Below are experts of layer 6 (counted from 0) of a mixture-of-experts language model. Rows are named router (the router's row for the expert), up (a neuron's input weights, with its number), down (a neuron's output weights, with its number) and show model dimensions 48-95. Each number is 128 + 24 x the weight over its row's rms, rounded and kept within 0 to 255.
Before each expert's rows: "mostly gets" lists some tokens that are sent to it at least half of the time. This comes from a sample of Wikipedia text that the model never trained on.

# expert 130
mostly gets: " Civil", "Professional", " professional", "International", ";\n\n", "Government"
router [126 131 141 143 158 146 101 141 128 116 104  79  96 143 105 172 116 168 159 128 134 118 121 101  99 106 149 159 128 155 166 132 117 177 106 120  99 128 113 140 143 113 122 130 112 139  79 113]
up0 [152 126 106 134 178  94 143  88 126 135 143 142 149 131 110 138 137 155 153  59 158 143 106 132 130 154 180 119 143 126 154 102 129  81 152 105 172 112 141 153 142 137 119 137  96 151 135  86]
down0 [124 120 119 149  94 148 148 100 118 133 123 149  72 160 140  94 138 110 111 101 109 154 168 168 145 133 127  94 183 114 139  94 149 119 123 133 107 182 166 135 154 107 122 157 108 119 125 111]
up1 [145 125 150 149  81 121 127 106 143  71 119 115 163 136 143 128 132 162 170 135 140 121 136 128 116 152 109 158 109 120 150 129 122 151 116 128 165 122 154 138 107 138 122 144 171 150 116  77]
down1 [167 101 124 137 108 123 163 113 150 109 110 151 147 120 112 118 120 119 106 156 127 126 153 113 183  86 144 144 122 134 143 108  67 172 127 161 129 162  79 128 156 152  62 154 168 123 141 102]
up2 [165 138  78 160 121 117 126 141 132 154 151 115 147 108 154 104 121 178  87 161 111 159 123 110 160 126 154 161 167 120 180 151 101 187 119  99 139 132 154 110 124 154 168 138 115 139 106 105]
down2 [128 137 106 118 117 133 149 143 140 136 148 171 127 148 114 158 122 127 160 120 156 119 134 175 131 126 128 143 139 101 134 112 126 113 155 147 139 121 136 162 152 116 121 144 167 120 106 127]
up3 [143  90 142  80  89 101 112 158 116 103 159 113 116 149 144 129 135 119 129 129 156 153 132 126 137 121 146 147  93 120 152 109 108 176 144 140 161 112 134  87 127 160  91 120 102 136 111 108]
down3 [117 120 147 139 132 144 107 159 165  86 176 173 119 103 116 120 152 143  98 155 105 114 146 148 100 109  62 110 108 165 101 131 127 185 126 140 143 128 125 118 104 143 149 176 112 109 140 142]
up4 [112 107  99 173 110 143 118 162 132 120 141 134 160 142 149  92 120 125 146 145 111 156 118  88 120 105 115 131 131 122  89 138  97 119 105 106  92 104 110  88 115 127 135 127 120 130  92 102]
down4 [110  97  96 121 126 111 116 131 155  73  80 136 140 125  97 124 128 105 120 167 103 125 119 103 128 154 143 137 112 125 132  98 102 150 134 101 111 159  60 138 135 119 148 143 118  88 121 147]

# expert 21
mostly gets: " million", " mm", " it", " km", " never", " billion"
router [ 96 129  76 110 107 145  96 123 133 127 140 150  97 163 146  99 124 189  98 100 139 111 145 145 106 143 158 116 142  67 150  79 170 142 163 160 164  90 125 115 164 127 151 119  89 128 133 135]
up0 [168 153 106 111 186 106 123 127 123 166 140 114 129 155  96 154  90 153  89 124 145 135 128 152 132 125 156 155 145 114  82 169 147 136 125 120 100 115 149 125 138  95 160 145 128 132 137  95]
down0 [167 143 118 121 168 121 141 156 131 104  89 152  96 177  93 101 146  93 120 126 111 134 129 119 172 121 123 176 134 126 115 168  98 103 149 139 128 115  99 112 100 172 140  92  93 107 126  88]
up1 [123 132 160 106 185 105 122 108 163 119 121 121 153 148 143 114 142 119 118 132 135 150 145 180 123 174 100 116 149 107 156 100 148 118  81 156 116 158 156 166 106 166 142 132  96 145 134  94]
down1 [132 172 124 128 146 101  95 117 146 132 104 148 156 124 144 155 134 130 130 123 130 123 128 114 133 122 176 108 146 138  84 137 148  87 101 118 113 144 170 157  83 123 104 128 135  98 137 124]
up2 [117 127 140 121 168 178 115 170 150 104 138 163 107 113 134  92 137 119 120  94 121 142 121 141 157 105 137 142 126 131  92 108 114 139 137 129 143 164 110 109 136 144 110 137 116  86 138 120]
down2 [109 142 111 133 143 125 143 127 164 103 113 183 123  90 163 135 139 149  95 134  97 104 139 133 150 105 124 143  88 158 109  83 128 101 140 148 106  91  91 156  95 156 131 116 111 137 185  98]
up3 [144 107 108 128 158 133 144 106 159  86 138 144 109 133 157  78 147 130  95 129 115 112 129 120 131 172 150 130 100 179 107 121  90 135 143 132 171 109 128 143 133 123 130 150 124 130 111 134]
down3 [120 116 152 142  90 164 130 133 167 169 133 117 139 102  79 109  98 149 103  82 126 150 105 140 120 168 130 141 160 126 147 146 140 159 154  78 153 154 137 115 147 133  87 185 138 149 146  94]
up4 [130 125 145 150 129 146  93 108 162 118 129 122  92 121 148 133 164 168 139 130 117 116 128 106 143 164  60 130 193  99 124  95 137 113 147 122  97 133 133 133 138 139 132 137 140 144 134 130]
down4 [162 118 114  96  91 112 127  94  99  94 135 110  90 138  99 173 164 124 130 146 147 115 112 113 139 136 137  99 157  67 148 167 107 111 117 131 106 185 121 129 137 130 156 103 102 121 107 178]

# expert 55
mostly gets: " built", " Clade", " constructed", "°E", " occurred", " Website"
router [141 128 119 127 121  97  88 177 119 125 128 112 110 127 160 115 181 112 170 100 133 116 154  88 113 136 134 163 157 131 126 112 178 141 103  88 168 116 110  93 180 175 135 127 101 129 115 117]
up0 [121 150 116 116 142 127 142 108 126 128 130 181 145 168 126 120 155 141 150 108 135 126 128 145 136 126 124  83 128 132 192 172 152 132 122  91 113 156 130 153 134 131 169 124 129 113 129 141]
down0 [118 127  95 116 140  80 157 107 117 118 129 100 133 131 129 130 159 124  96 148 151 129 162 114 147 138  65 169  87 134 111 122 156 165 146 132 159 138 152  78 125 118 140 186 132  80 176 121]
up1 [123 103 149 141 125 100 132 137 121 190 121 131 126 163 132 109 151 134 175  95 128 116 132  97 198 122 148 135 177 168 160  98 145 149 134 123 135 144 155 131 151 170 122 134 126 158 153 137]
down1 [130 121 110 150 109 161 122 123 111 125 121 156 111  91 112 104 131 113 114 149 178 155 108 140  79 139 122 112 172 154 135 125 170 126 134 134 123 150 140 129 156 100 151  99 158  91 158 142]
up2 [132 137 122 144 128  87 105 148 126 114 103 132 139 106  94 131 100 146 101 128 139 111 143 153 100  24 141 176 119 144  97 108 108 108 148 137 111  83 128 145 128 123 175 131 130 148 111 135]
down2 [148  93 131 101 134 126 147 122 109 111 146 115 134 113 131 129 124 127 154 112 128 142 126 116  71 144 132 115  84 109 142 107 110 121 110 103 153 109 107 131 108 114  95  75 163 125  87 132]
up3 [102  99 102 159 164 103 143 142 147 132 155 142 140 111 127 136 129 165 123 106 175 144 114 146 142 129 149 168 133 123 146 132 120 125 108 124  95 170 170 162 101 119 110 166 168 122  99 101]
down3 [107 139 100 100 107 112 174 103 120 150 133 124 119 149 120  75 161 142 157 177 120  86 141 151 105 119 113 158 176 146 123 132 169 126 149 157  88 117 136  97 119 125 128 109 154 125 141 137]
up4 [105  89 149 126 168 125 134 114 148 155 134 141 127 129 157 169 158 163 142 160 156 107 152 121 113 150 127 162  97 112 114 154 151 111 138 100  73 152 152  76 135 145 133 130 140 139 103 102]
down4 [105 104 101 120 132 204 120 127 141 119 126  99 107 112 118 163  81 131 113 146 153  83 125 140 154 125 155 119 116  75 144  96 159 154 116 167 106 105 100 100 128 144 151 159 135 145 120 122]

# expert 26
mostly gets: "′", "°", " mm", " °", "/sq", " www"
router [119 123 127 112 139 100 118 139 147 133 175  73  97 110  96 146 134 131 145  88 176 132 117 125 154 138 183 136 145 105 149 111  82 135 153  90 151 127 133 129 128 118 101 123 156 164 136 144]
up0 [158  96 116 166 108 141 146 115 103 145 131 117 150  86 118 119 146 140 115 128 130 130 123  74 125 115 137 163 140  96 127  86 133 142 137  77 138 163 156 157 124 141 159 162 128 141 147 112]
down0 [ 90 160 105 112 129  91 112  83 132 134 157 150 156 124 110 144 137 161 137 139  95 145 154 120 121 118 110 140 177 127 135 111 138 151 110 143  95  99 170 108 116 140 114 111  98 134 145 113]
up1 [138 170 165 124 157 108 109 130 167 120 136 132 142 147 113 113 117 119 111 129 126 163 150 151 116  76 137 160 131 155 108 117  77  99 125 129 164  97  97 123 128 116 162 129 111 174 153 134]
down1 [119 130 100 117 137 142 147 189 122 112 124 121 159 171 128  67 115 103 120 119 122  88 117 129 140 106 157 163 136 156 127 140 174 149 114 156 129 111 136 146 115 148 118 163  96 125 142 110]
up2 [124 115 149 100 126 100 155 104 135 149 117 148 109 122 130 133  74 121 139 114 143 151  89 136 127 153 150 142  94 161 109 114 107 122 119 143  92 111 155 126  85 109 110 143 172 118 125 140]
down2 [ 94 126 149 158 101 134 168 120 146 116 143 165 136 154  98 122 126 113 100 141 143 130 100  94 127 155 149 146 129 136 124 134  92 136 174 100  84 157 155 155 139 137 139 123 113 178 133 151]
up3 [ 94  88 127 147 155 129 133 142 132 112 154 120 169 120 128 102  79 115 109 110 112  89  76  93 110 103 153  97 124 116 171 156  98 109 114 164 124 145 124 120 151 129 140 124 117 125 134 114]
down3 [160 124 101  75 130 140 125 132 154 165 157 124 151 127 141  92 145 143 148 180 136 144  81 100  97 130 127 142 132 107 103 114 119  82 121 110 125  77 125 118  82 105 130 140 154 126 144 122]
up4 [ 93 119 118 139 144 137 112 138 130 186  87 140  91 108 138 125 126 142 128 156 137  87 116  86 137 152 130 109 129 155 149 183 154 123 142  86 114 126 129 109 148 107 108 137 133 123 101 111]
down4 [156 125  81 145 133 176 142 140  98 127 120 115 114  96 120 163 143 140 170 149 145 111 145 181 115 103 122 157 110 131 113 149 125 129 135 150 120 132 158 122 140 172 108  88 106 155 145  69]

# expert 59
mostly gets: " Coordinates", " Preceded", "°E", " Website", " Released", " Died"
router [126 140 131 109 108  99 156 104 141 110 101  79 117 112 166 113 170 133 166 129  95 112 152 125 142 130 135 146 170 143  83 109 201 119 142  91 132 137 159 147 148  88  92 161 104 133 118  72]
up0 [165 105 198  91 122 130 143 119 127  90 142 108 123 124 119 103 116 130 108  78 123 164 129 110 107 111 195 147 172 154  94 112 122 135 138 122 150  81 143 141 129 170 114 117 138 144  83 108]
down0 [120 130  95 144 122  67 142 165 101 132 130 117 121 139 142 130  99 131 145 130 122 124 118 119 119 139 145 174 147 101 134 102 145 146 167 109 130 166 112 137 102 157 173 149 111 143 127 134]
up1 [111 121 108 136 153 147 108 136 111 156 117 140  76 145 164  98 175 123 178 139 117 136 137 113 120 168 133 107  74 122 145 107 106 114 141 164  95 107 167 127 162 104 120 131 158  95  88 120]
down1 [156 104 138 183 141 159 127 111 135 161 120 102  87 128 139 116 144 143 135 106 117 129 133 122 127 145 109 161 126 160  78  96 166 164  94 155 168 120 142 129 125  93 132 131  78 133 151  93]
up2 [ 98  83 124 110 137 121 133 144 145 151 105 149 107 132 159 130 123 148 173 147 104  99 114  82 149 118 168 158 195 159  97 113 133 158 164  94 126 127 173 186 156 161 128 125 150 140 112  62]
down2 [148 151 121 129  96 108 119 121  79 129 144  82 105 110  92 146 151  96 135 122  87 139 154 105 153  62 106 154  87 152 128 174 180 130 140  75 142 130 119 134 130  59 132 122 148 100 130 160]
up3 [ 56 113 143 139 141 139 120 121 132 135 123 108 146  89 103 202 132 141 132  89  99 122 140 107 130 158 120  83 122 129 162 125 154 116 124  86  97  99 137 119 149 103 129 143 126 149 116  97]
down3 [143 135  83 107  82 147 140 120 134 133 108 126 141 141 134  97 110 150 114  96  90 125 126 121 159 108 123 127  83 129 143 112 166  94 166 142 187 131 135 104 147  74 116 132 137 131 155 103]
up4 [125 149  85 121 132  87 134  89 160 119 149 134 111 112 170  85 111 166 125 161 156 121 112 113 178  84 136 155 161 107 133 130 138 137  84 121 192 128 146 127 139 121 125 132 115  99 133 143]
down4 [122 137 138 135  78 122 145 112 134 115 129 151 110 138 118 101 123 122 110 123 120 144  86 129 136 140 126 145 102  83 117 137  75  85 145 149 138 111 141  97 169 149 136 183 153 121  97  91]

# expert 111
mostly gets: "|---|---|---|---", " ±%", "|---|---|---|---|---|---|---|---|\n", " Votes", " ?", " There"
router [132 128 162 100 113 153 143 124 129 144 159  92 147  87  98  99 112 116  85 143 104 130 130 153 128 164 113 115 116 188  87 118 105 121 107 135 118 133 151 135 114 102 115 109 155 129 144 113]
up0 [115 108 120 155 123 103 137 127 128 131 166 149 124 115 117 168 106 136 162 117  95 118 118 136 110 147 122 150 165 123 106 102 109 152 126 154 124 167 129 179 160 170 169 156 114 150  91 160]
down0 [144 147 133 179 133 102 113 125 155 137 121  98 125 159 120 161 143  93 114  83 124 111 106 121 154 129  86 127 125 175 185 163  80 192 139 141 143  91 126 139  79 134 163 134  94 117 122 130]
up1 [124 122 123 152 142 110 117 149 130 136 133 113 141 137 139 126 120 136 154 123 139 141 107 154 110 118 113 155 143 143 120 114 166  81 193  80 147 210 146 109 144 123 136 125 118 141 127  89]
down1 [106 131 105 140 108 109 113 106  93 121 128 106 117 129 164 106 130 136 145 137 115 161 140 171 146  98 118 124 104 147 160 115 150 161  92 152 129 131 118 131 118  92  99 135 111 103  90 112]
up2 [128 143 124 105 142 124 155 151 133  82 127 115 162 114 158 158 122 120 109  87 168 129 118 110 102 126 144 119  95 181 120 139 156 108 111 142 130 131 142 145  84 125 123 138 167 172 117  75]
down2 [123 117 134 128 126 193 141 111 152 146 184 126 123 147 111  79  89 111 118  88 143  95 133 152  85 115 149 122 127 132  92 108  91 113 142 121  90 145 123 104 124 101  95 131  85 132 130 134]
up3 [156 114 117 136 164 136 158 147 150  99 146 143 112 135 155 151 151 147 139 139 161 114 121 119 141 125 153 144 113 152  90 157 111 136  71 149 113 153 179  77 128 131 122 127 133  97 115 127]
down3 [121  86 141 147 145 104 137 153 140 122 136  78 105 110 154  90 131 155 120 110 117 159 146 188 131 113 130 141 141 125 124 124 128 147 139 134 136 160 123  96 131  74 121 125 154 136  97 153]
up4 [126 134  83 139 124 144 147 150 162 123 133 165 164 145 133 151 127 138 111 158 172 147 119 142 137 112 102 114 110 141 112 160 147  82 161 136  89 114  87 130 130  98 203 146 162 108  81  84]
down4 [138 129 119  92 134 130  99  92 143  94 144 113 121 148 110  96 131 127 135 142 145  99  97 119 148  88 157 126 178 129 124 134 169 146 152 116 114 155 115 110  92 154  76 134  96 150  75 100]

# expert 20
mostly gets: " million", " km", " they", " world", " billion", "/sq"
router [101 101 101 140 132  84  84 133 149  71 154 110 146 130 152 163 161 146 109 121 130 137 145 150 123 157 136  97 100 138 178 106 128  96 135 162 130 114  95 176 166 134  88 115 140 161 145 140]
up0 [ 79  80 121 101 129  98 146 128  95  99  79 182 147 140 135 125 174 162 105 116  99 139 146  94 120 126 142 153 109 145 132  96 111  81 128 121  91 155 119 122 108  92 129 129 122 164 150 101]
down0 [ 99 111 146 153 168 108 155 143 157 120  96 150 136 158 118 143 102 138  98 101 128 109 158 103 144  75  76 139 102 137 141 130 137 153 139 105 168 122 160  99  92  81 141 136  94 160 176 124]
up1 [109 128 135 154 158 113 109 152 152 157 171 109 112 119 110 152 116 146  95  88 160 167 136 107 168 122 108 134 135 134 128  77 127 121 144 139 100 181 149 142 151 123  99 134  95 172 141 126]
down1 [107 108 143 173 113 128 129 110 141  95  77 158  92 100 141 105 179 133 143  97  92 110 163 142 145 120 121 136 175 133 108 164 137 163 136  84 122 110 130  89 103 127 119 109 123 116 160  93]
up2 [119 100 127 123 140 145 168 110  96 152 147 172 133 136 145 146 120 166 106  90 172 148  83 122 141 140 114 143 172 130 107 136 113 137 126 124 138 137 159 112 111 140 155 171 133 112  89  84]
down2 [140 156 117 137 147 121 135 139 182  94 158 116  97 140 132 105 107 148 111 105 159 124 144 149 138 161 106  86  88 169 122  92 143 110  86 105 168 126 126 157 151 115 133  78 125 123 140 157]
up3 [145 129 129 116 130  94 146 135 169 153 110 127 131 140 143 134 106 167 145 135  90  77 133 103 105 140  97 157 118 133 124 123 100 119 124  63  99 155 134 113  89 143 129 156 139 131 101 108]
down3 [114  78 134 100 181 116 158 163 117 132 129 160 118 116 122 166  87 124 117 108 129 102 121  98 140 152 156 136 108 125 109  90 164 170 142 165 147 152 128 121 131 150  89 186  94 122 142 140]
up4 [ 92  90  95 121  81  84 114 146 124 151 107 174 140 141 124 129 158 151 136  75  96 133 111  96 137 138 149 114 112 159 120 108 139  97 126  93 104 156 100 129 142 105 114 132 130 133 150 113]
down4 [153 184 112 124 147 102 120 118 120 161 122 157 117  84 144 105 158 125 166 129 127 117 103 145 153  92 119 175 142 127 131 167 107 145 179 129 101 150 152 101 109  47 132  99 103 116 127 106]

# expert 147
mostly gets: " politician", " footballer", "Personal", "American", " former", " journalist"
router [123  91 120 173 104 118  85  84 142 152 120 143 154 105 175 122 140 133 112 130 126  82 118 147 121 111 152 123 102 131 110 137 137 146 130 111  77 102 118 133  96 114 162 128 176 105 164  83]
up0 [149  94 116 114 129  66 124 114 104 140 100 142 123 141 136 146 121 130 155 102 139 178 109 140 170 105  83 158 137  85 146 129 164 139 119 151 110 124 122 144 148 138 150 125 136 112 151 112]
down0 [107 112  78 157 125 126 124 151 143 181 130 127 114 127 133 108  55 108 124  78 121 146 154 138 117 100 169  86 115 154 115 132 183 122 159 144 156 122 107 125 122 126 103 142 132 116 137 135]
up1 [131  87 113 115 126 169 163 103 119  83 132 144 126 123 152  63 132 109 142 106 150 121 159 136 120 114 142 110  89  76 144 125 126 132 124  92 121 111 159 151 142 157 141 122 130 156 123 118]
down1 [135 102 114 152 151 104 126 105 136 136 120 157 140 130 146 101 128 111 135 135 182  69 129 176 142 113 115 119  97 157 114 100 137 171 109 131 126 132 112  88 129 130 143 121 133 154 155 129]
up2 [138 101 131 113 123  89 133 107 126  62 150 155  97 121 144 124 133 108 107 150 127  78  97 157 124 147 113 133 119 119 142  81 145  56 102 108 149 137 102  96 107 102 114 125 127 127 128  93]
down2 [183 157 119 116 124 118 164 133 137 133 122  92 130 120 102 108  98 132 117 142 128 140 136 152 118 131  99 188 157 101 138 122 136 124 155 161 144 133 148 184 142  84 106 143 165 119 117 152]
up3 [125 104 139 136  97 166 140 107 128 160 122 120 143 182 110 102 150 151 123 116 118 103 107  92 129 152 117 149 161  82  72 131 119 129 109 107 116 142 108 137 128 144 117 151 152 125 110 147]
down3 [131 146 153 143 121 117 136 133  90 124 137 129  76  81 106 144 139 103  73 147 101 145 154 152 116 153  97 150 152 122 123 183 144 157 108 147 177 123 113 169 134 102 104 111 112 137 171 150]
up4 [128 162 118 114 128 135  90 104 121  96 139 128 104  81 139 107  84 167 106 125 100 160  91  97 116 122 109 135 121 135  78 122 151 148 139  88 123 126  91 120 106 126 109 128  92  71 134  89]
down4 [122 123 148 137 157 101 103 141 119 191 142 140 125 151 117 133 125 185 123 107 147 107 172 164  58 116 147 142 122 156 124 132 119 151 113 103  87 132 141 129 131 112 138 146 139  85  73 148]

# expert 143
mostly gets: " during", " During", " using", " before", " After", "After"
router [113 149 114 141 121  80 161 139 134 132 132 154 117 131 161 151 131 137 160 115 134 107 122 119 152 126  79 122 138 162 161 107  97  80 171 108 128 178 144 111 100  76 117 124 102  92 109  87]
up0 [179  88  93 118 102 118 148 147  87 119 137 107 118 152 137 128 134 139 158 140 156 101 154 111 160 143 156 183 159 125 152 159 143 111 166 152 128 143 124 104 181 101 115 136 114 164 150 122]
down0 [142 139 150 134 120 129 146  72 120 129 150 125 106 146 125 126 112 127 136 151 161  91 155 142 132 148 173 115 121 130 100 100 169 105 145 153  85 172 134 115 113 121 109 129 136 182 110 137]
up1 [128  98 154 117 139 118 108 161  88 111 162 114  79 160 120 155  97 192 105 122 148 108 115  99  95 162 161 130 113 120 140 118 166 140 119 138 104 116  98  72 129 159 130 149 116 151 136 132]
down1 [100 101 122 100 127 162 131 124 114  95 116  81 176 109 100 152 200 130 129 120 129 180  94 118 106 157 136 152 125 144 131 105 161 138 132 132 109 125 115  88 120 120 130 107  90 139 142 164]
up2 [128 100 115 108 152 115 144 144 139 180 157 113 120 173 110 126 102 164 138 136 174 151 141 114 100 131 153 139 115 151  97  93 122  91 141 148 106 142 121 104 123 106 143 135 156 122 155 155]
down2 [114 131 116 134 176 132  92 136 146 153 147 140 129  97  96  60  89 104 107 111  82 139 144 119 115 109 123 150 121 145 117 117 157 170 106 134 139 125 145 146 171 132  96 144 149 119 129 125]
up3 [126 105 106 128 162 133  96 140 151 115 147 159 135 112 159 115 156 150 126  89 143 135  93 150 132  70 135 128 146 101  97 107 167 152 103 123 114 116 125 141 170 170 146 163 145 142  65 115]
down3 [138 159 144 145 147 111 139 154 150 160 113 120 131 112 166 178 147 102 118 153 127  93 111 162 148 157 109 119  87 138 123 138 124 112 146 174 153 113 157 138 103 103 178 114 118  93 139 142]
up4 [132 123 131 111 146 138 123 121 164 128 145 137 101 122 202 149 152 130 158 141 125  99  90 156 158  99 146 123 130 119 126 164 111 120 140 129 135 174  92 145 121 114 150 108 132 104 106 127]
down4 [121 175 128 133 110  82 143 100 139 138  85 146 157 151 137 127  97 133 126 138 140 172 136 139 125 114  79 144 108 109  92 101 153 133 135 113 129 127 120 164 114  78 108 122 108 116 144 169]

# expert 116
mostly gets: " Pakistan", " World", " Racing", " Arts", " International", " Railway"
router [137 144  99 142 180 129 121 159 104 151 149 125 104 164 148 125 107 131 132 158 146 138 106 130 119 133 119 114 140 136 143 125 149 123 162  87 115 162 121  85 158 109 138 108 144  97 118 145]
up0 [122 108  92 122 106 175 152 113  80 149 142 120 101  87 117 132 113 115 151 111 139 152 146 160  92 117 122 150 141 148 154 107 147 127 147 110 117 126 151 102 135  87 191 129 156 145 136  94]
down0 [141 136 125  94 158 120  91 116 111 147 148 113 153 122 107 129 147 150 119 106 126 129  99 124 125  88 119 137 154 102 119 125 110 135 126 110  98 120  78  95  93 155 144 135 123 108 105 153]
up1 [141 121 128 183 170 152 107 159 104 136  99 125  85 117 182 134 101 114 136 149 150 124  98 142 163  88 128 103 117 134  82 150 160 143 162 139 116 179 121  81 161 124 150 132 131 110 149 101]
down1 [147 127 144 166 101 153 102 149  94 133  73 144 108 107 106 110  81 144  91 130 115 177 107 131 118 130 118 113 103 174 118 125 119 131 153 150 143 155 128 156 122 108 191 134 125 161 122 151]
up2 [135 109 136 137 142 121 108 112 122 141 123 191 124 157 117 124 169 139 157 126 172 144 149 153 149  81 110 108 110 113 184 141 122 140 152 168 118 116  66 110 174 138 198 131 126 122 131 110]
down2 [ 90 129  94 127 155 119 113 181  91  88 150 148 138 122 122 161 158 131 116 118 141 114 135 107 124 122 157 156 119  68 143  93 187 119 114 138 153 162 124 120 101 120  83 136 127  89 150 144]
up3 [135 148 176 118 118 143 133 124 160 118 139 108 101 114 105  84 104 125 102 104 124  63  99 164  98 101  99 125 109  72 160 139 143 131 138 150 133 102 120 134  88 120 160 136 137 112  97 123]
down3 [147 148 168 151  81 142 142 130 104 145 113  90 143  92 122 130 123 111 117  89 138 160 149 168  98 131  75 137 107 123 121 139 152 161  95 102 170 111 107 125  86 131  94 140 122 175 137 149]
up4 [139  81 115 153 112  89 144 156 128 114 146 120 173 108 131 119 116 129 142 146 120 123  94 129 146 122 160 140 146 154 149 129 159 118 124  76 135 153 133 152 149 115 112 144 104 113 108 149]
down4 [118 133 137 124  95 122 144 126  95  90 142 154  92 151 137 131 200 136 116  94 151 116 123 142 142 132 105 113 177  91 173 134 135 152 130 139 117 133 136 118 128 142 114 115 105 108 145 107]

# expert 144
mostly gets: " during", " During", " before", "″N", " After", "After"
router [ 96 144 125 122 112 129 150 141 147 114 131 106 120 138 120 151 142 113 132 134 114 101 138 151 142 120 100 172 129 172 122 117 139 137 149 111 161 209 103 138 153 116 104 126 122 106 112 124]
up0 [118 109 101 145 148 123 128 114 154  90 126 164 109  94 154 150 100 125 109  91 125 167 143 130 109 159 161 129 156 133 157 113 131 153  85 118 102  99 143 147 121 108 115 126 128 120 115 129]
down0 [131  78 101 106 118 120  97 118 125 114 142 128  87 115 121  92 145  63  83 136 146 168 115  96  68  87 122 144 118  97 117 118 153 136 129 146 166  92 106 115 153 111 130 127  69 120  84 150]
up1 [122 142  95 149 138 198 106  89 147  79 130 128 186 160 129 146 140 136 128 158 124 147 110 120 136 135 133 146 149 156 135 125 154 108 113 133 122 112  96 148 109 117  86 133 129 119 131 122]
down1 [132  95 145 151 119 122  98 117  80 160 136 130  75 124  98 102 139 153 122 110 114  95 150 159 112 123 130 121 140 160 103 116 160 171 126 131 146 133 106 139 162 125 116  99 128  90  74 106]
up2 [141 166 164 149  97 155 139 115 161  76 136  93 132 162  84 115 117 154 133  78 143 142 141 133  88 171 121 140 158 114 106 121 164 170 129  79 151 128 144 119 147 131 103 120  54 121 101 116]
down2 [142 164 182 130 148 138 159 115 122 177 120 111  91 161 122 108 117  98 127 111  92 110 156 157 144 159 124 121 104 112 120  96  91 140 110 120 119 103 150 138 130 121 140 158 102 117 108 135]
up3 [103 128 164  96 111  92 124 124 143 107 126 128  85  99 138 107 133 133 133 102 117 120 151 100 132  76  98 149 117 127 144 129 133 110 152 142 113 194 123  89 128 102 132 118 122 132 120  86]
down3 [107 132 114 133 132 115 117 143 104 140 177 115 142 169 141 120 150 126 119  95 120 102 115 133 168 148 109 114  81 147 121 121 147 132 132 115 120 118  85 126 137  92 100  62 163  65 156 148]
up4 [115 136 143 120 146 133 104  77 134 190 125 155 143 161 114 123 145  98 147 131  96 129 118 132 130  94 126 105 133  82 106 158 124 119 147  90  98 181 146 130 121 151 113 134  99  99 132 125]
down4 [132 161 146 127 128 123 102  81 122 118 108 101 146 109 131 104 194 102 127 120 139 114 180 114 142 162 149 132 140 166 112 101 133 118 148 135 155 161 150 123 102 148 164 128 135 148 160 157]

# expert 52
mostly gets: " worked", " appeared", " returned", " participated", " occurred", " served"
router [142 124 132 106  87 131 145  87 136 151 114 138 117 153 160 133 174 150 147 115 197 147 132 149  84 107 141 131 152 147  88  95 157 168 143 109 100 118 130 121 135 154 110 126  99 155 109 132]
up0 [156 121 118 146 120 111 105 142 142 141 110 116 143 119 111 144 147 131 123 130 129 110 110 112 132 162 114 144 141 119 103 106 129 149 146  86  88 108  92 111 160 138 112 147  69  92 118  89]
down0 [ 96  97 124 131 118  93 153 140 111 106 124 188 135 110 139 108 123 128 135 108  94 125 122 191  93 139 114 121 140 125 138 113 178 103 153 166 142 123 101 161 108 127 107 124 100 122 117 158]
up1 [121 161 120 151 125 142 129 121 133 114 141 106 145 119 180 140 135 144 130 143 139 150 139 123 154  90 155 143 111 130 144  80 143 157 121 112  82 115 119 109 110 128 116 151 113 148 144 107]
down1 [ 97 167  88 134 121 134 158  96 146 134 143 134 161 132 148 106  92 155 140 124 141 105 120 184 157 139 122 110 122 133 113 122 100 158 131 180 112 162 168 126 153 133 144 132 151 101 126 134]
up2 [151 108 141 152 169 129 114 112 131 141 128 135 154 108 108  93  99 144 179 131 165 107 119 139 145 129 126 140 108  97 159 150 160 103 136 164 123 160 120  98 126 158 158 127 157 105 140 133]
down2 [107 129 103 148 137 169 138 114 164 147 127 100 125 129 132 104 124 149 131 129  90 108 118 102 135 150 165  65 138 175 135 131 143 126 152 170  87 127 120 127  88 146 117 116 100 139 146 132]
up3 [120 147  81  96 120 143 129  94 136 141 186 111 131 152 108 102 121 124 138 116 126 160 112  99 145 128 139 123 173 116  68  60 154 123 150 154 156 138 116 121 168 132 117 126 101 131 111 133]
down3 [ 96 115  87 148 137 134 108 138 115  77 140 147 100 164 107 149 150 142 127 158 146 149 101 116 115 132 101 126 137 134 110 177 108 160 116 156 135 158 126 156 140  90 158  75 148 134 159 133]
up4 [136 136 130 115 115 116 103  95 145 131 130 116 152 127 167 104 177 134 164  96 143 153  84 130  95 142 156 113 120 155 148 112 112 145 131 169  84 164 150  90 162 145 153 115 121  90 137 119]
down4 [120 146 131 127 118  95 130  99 116 140 159 126 113 106 126 196 131 161 158 141 121 160 153 105 113 174 167 126 114 127 118 159 113 161 152  99 111 128 117 127 128  60 135  73 103 114 158 107]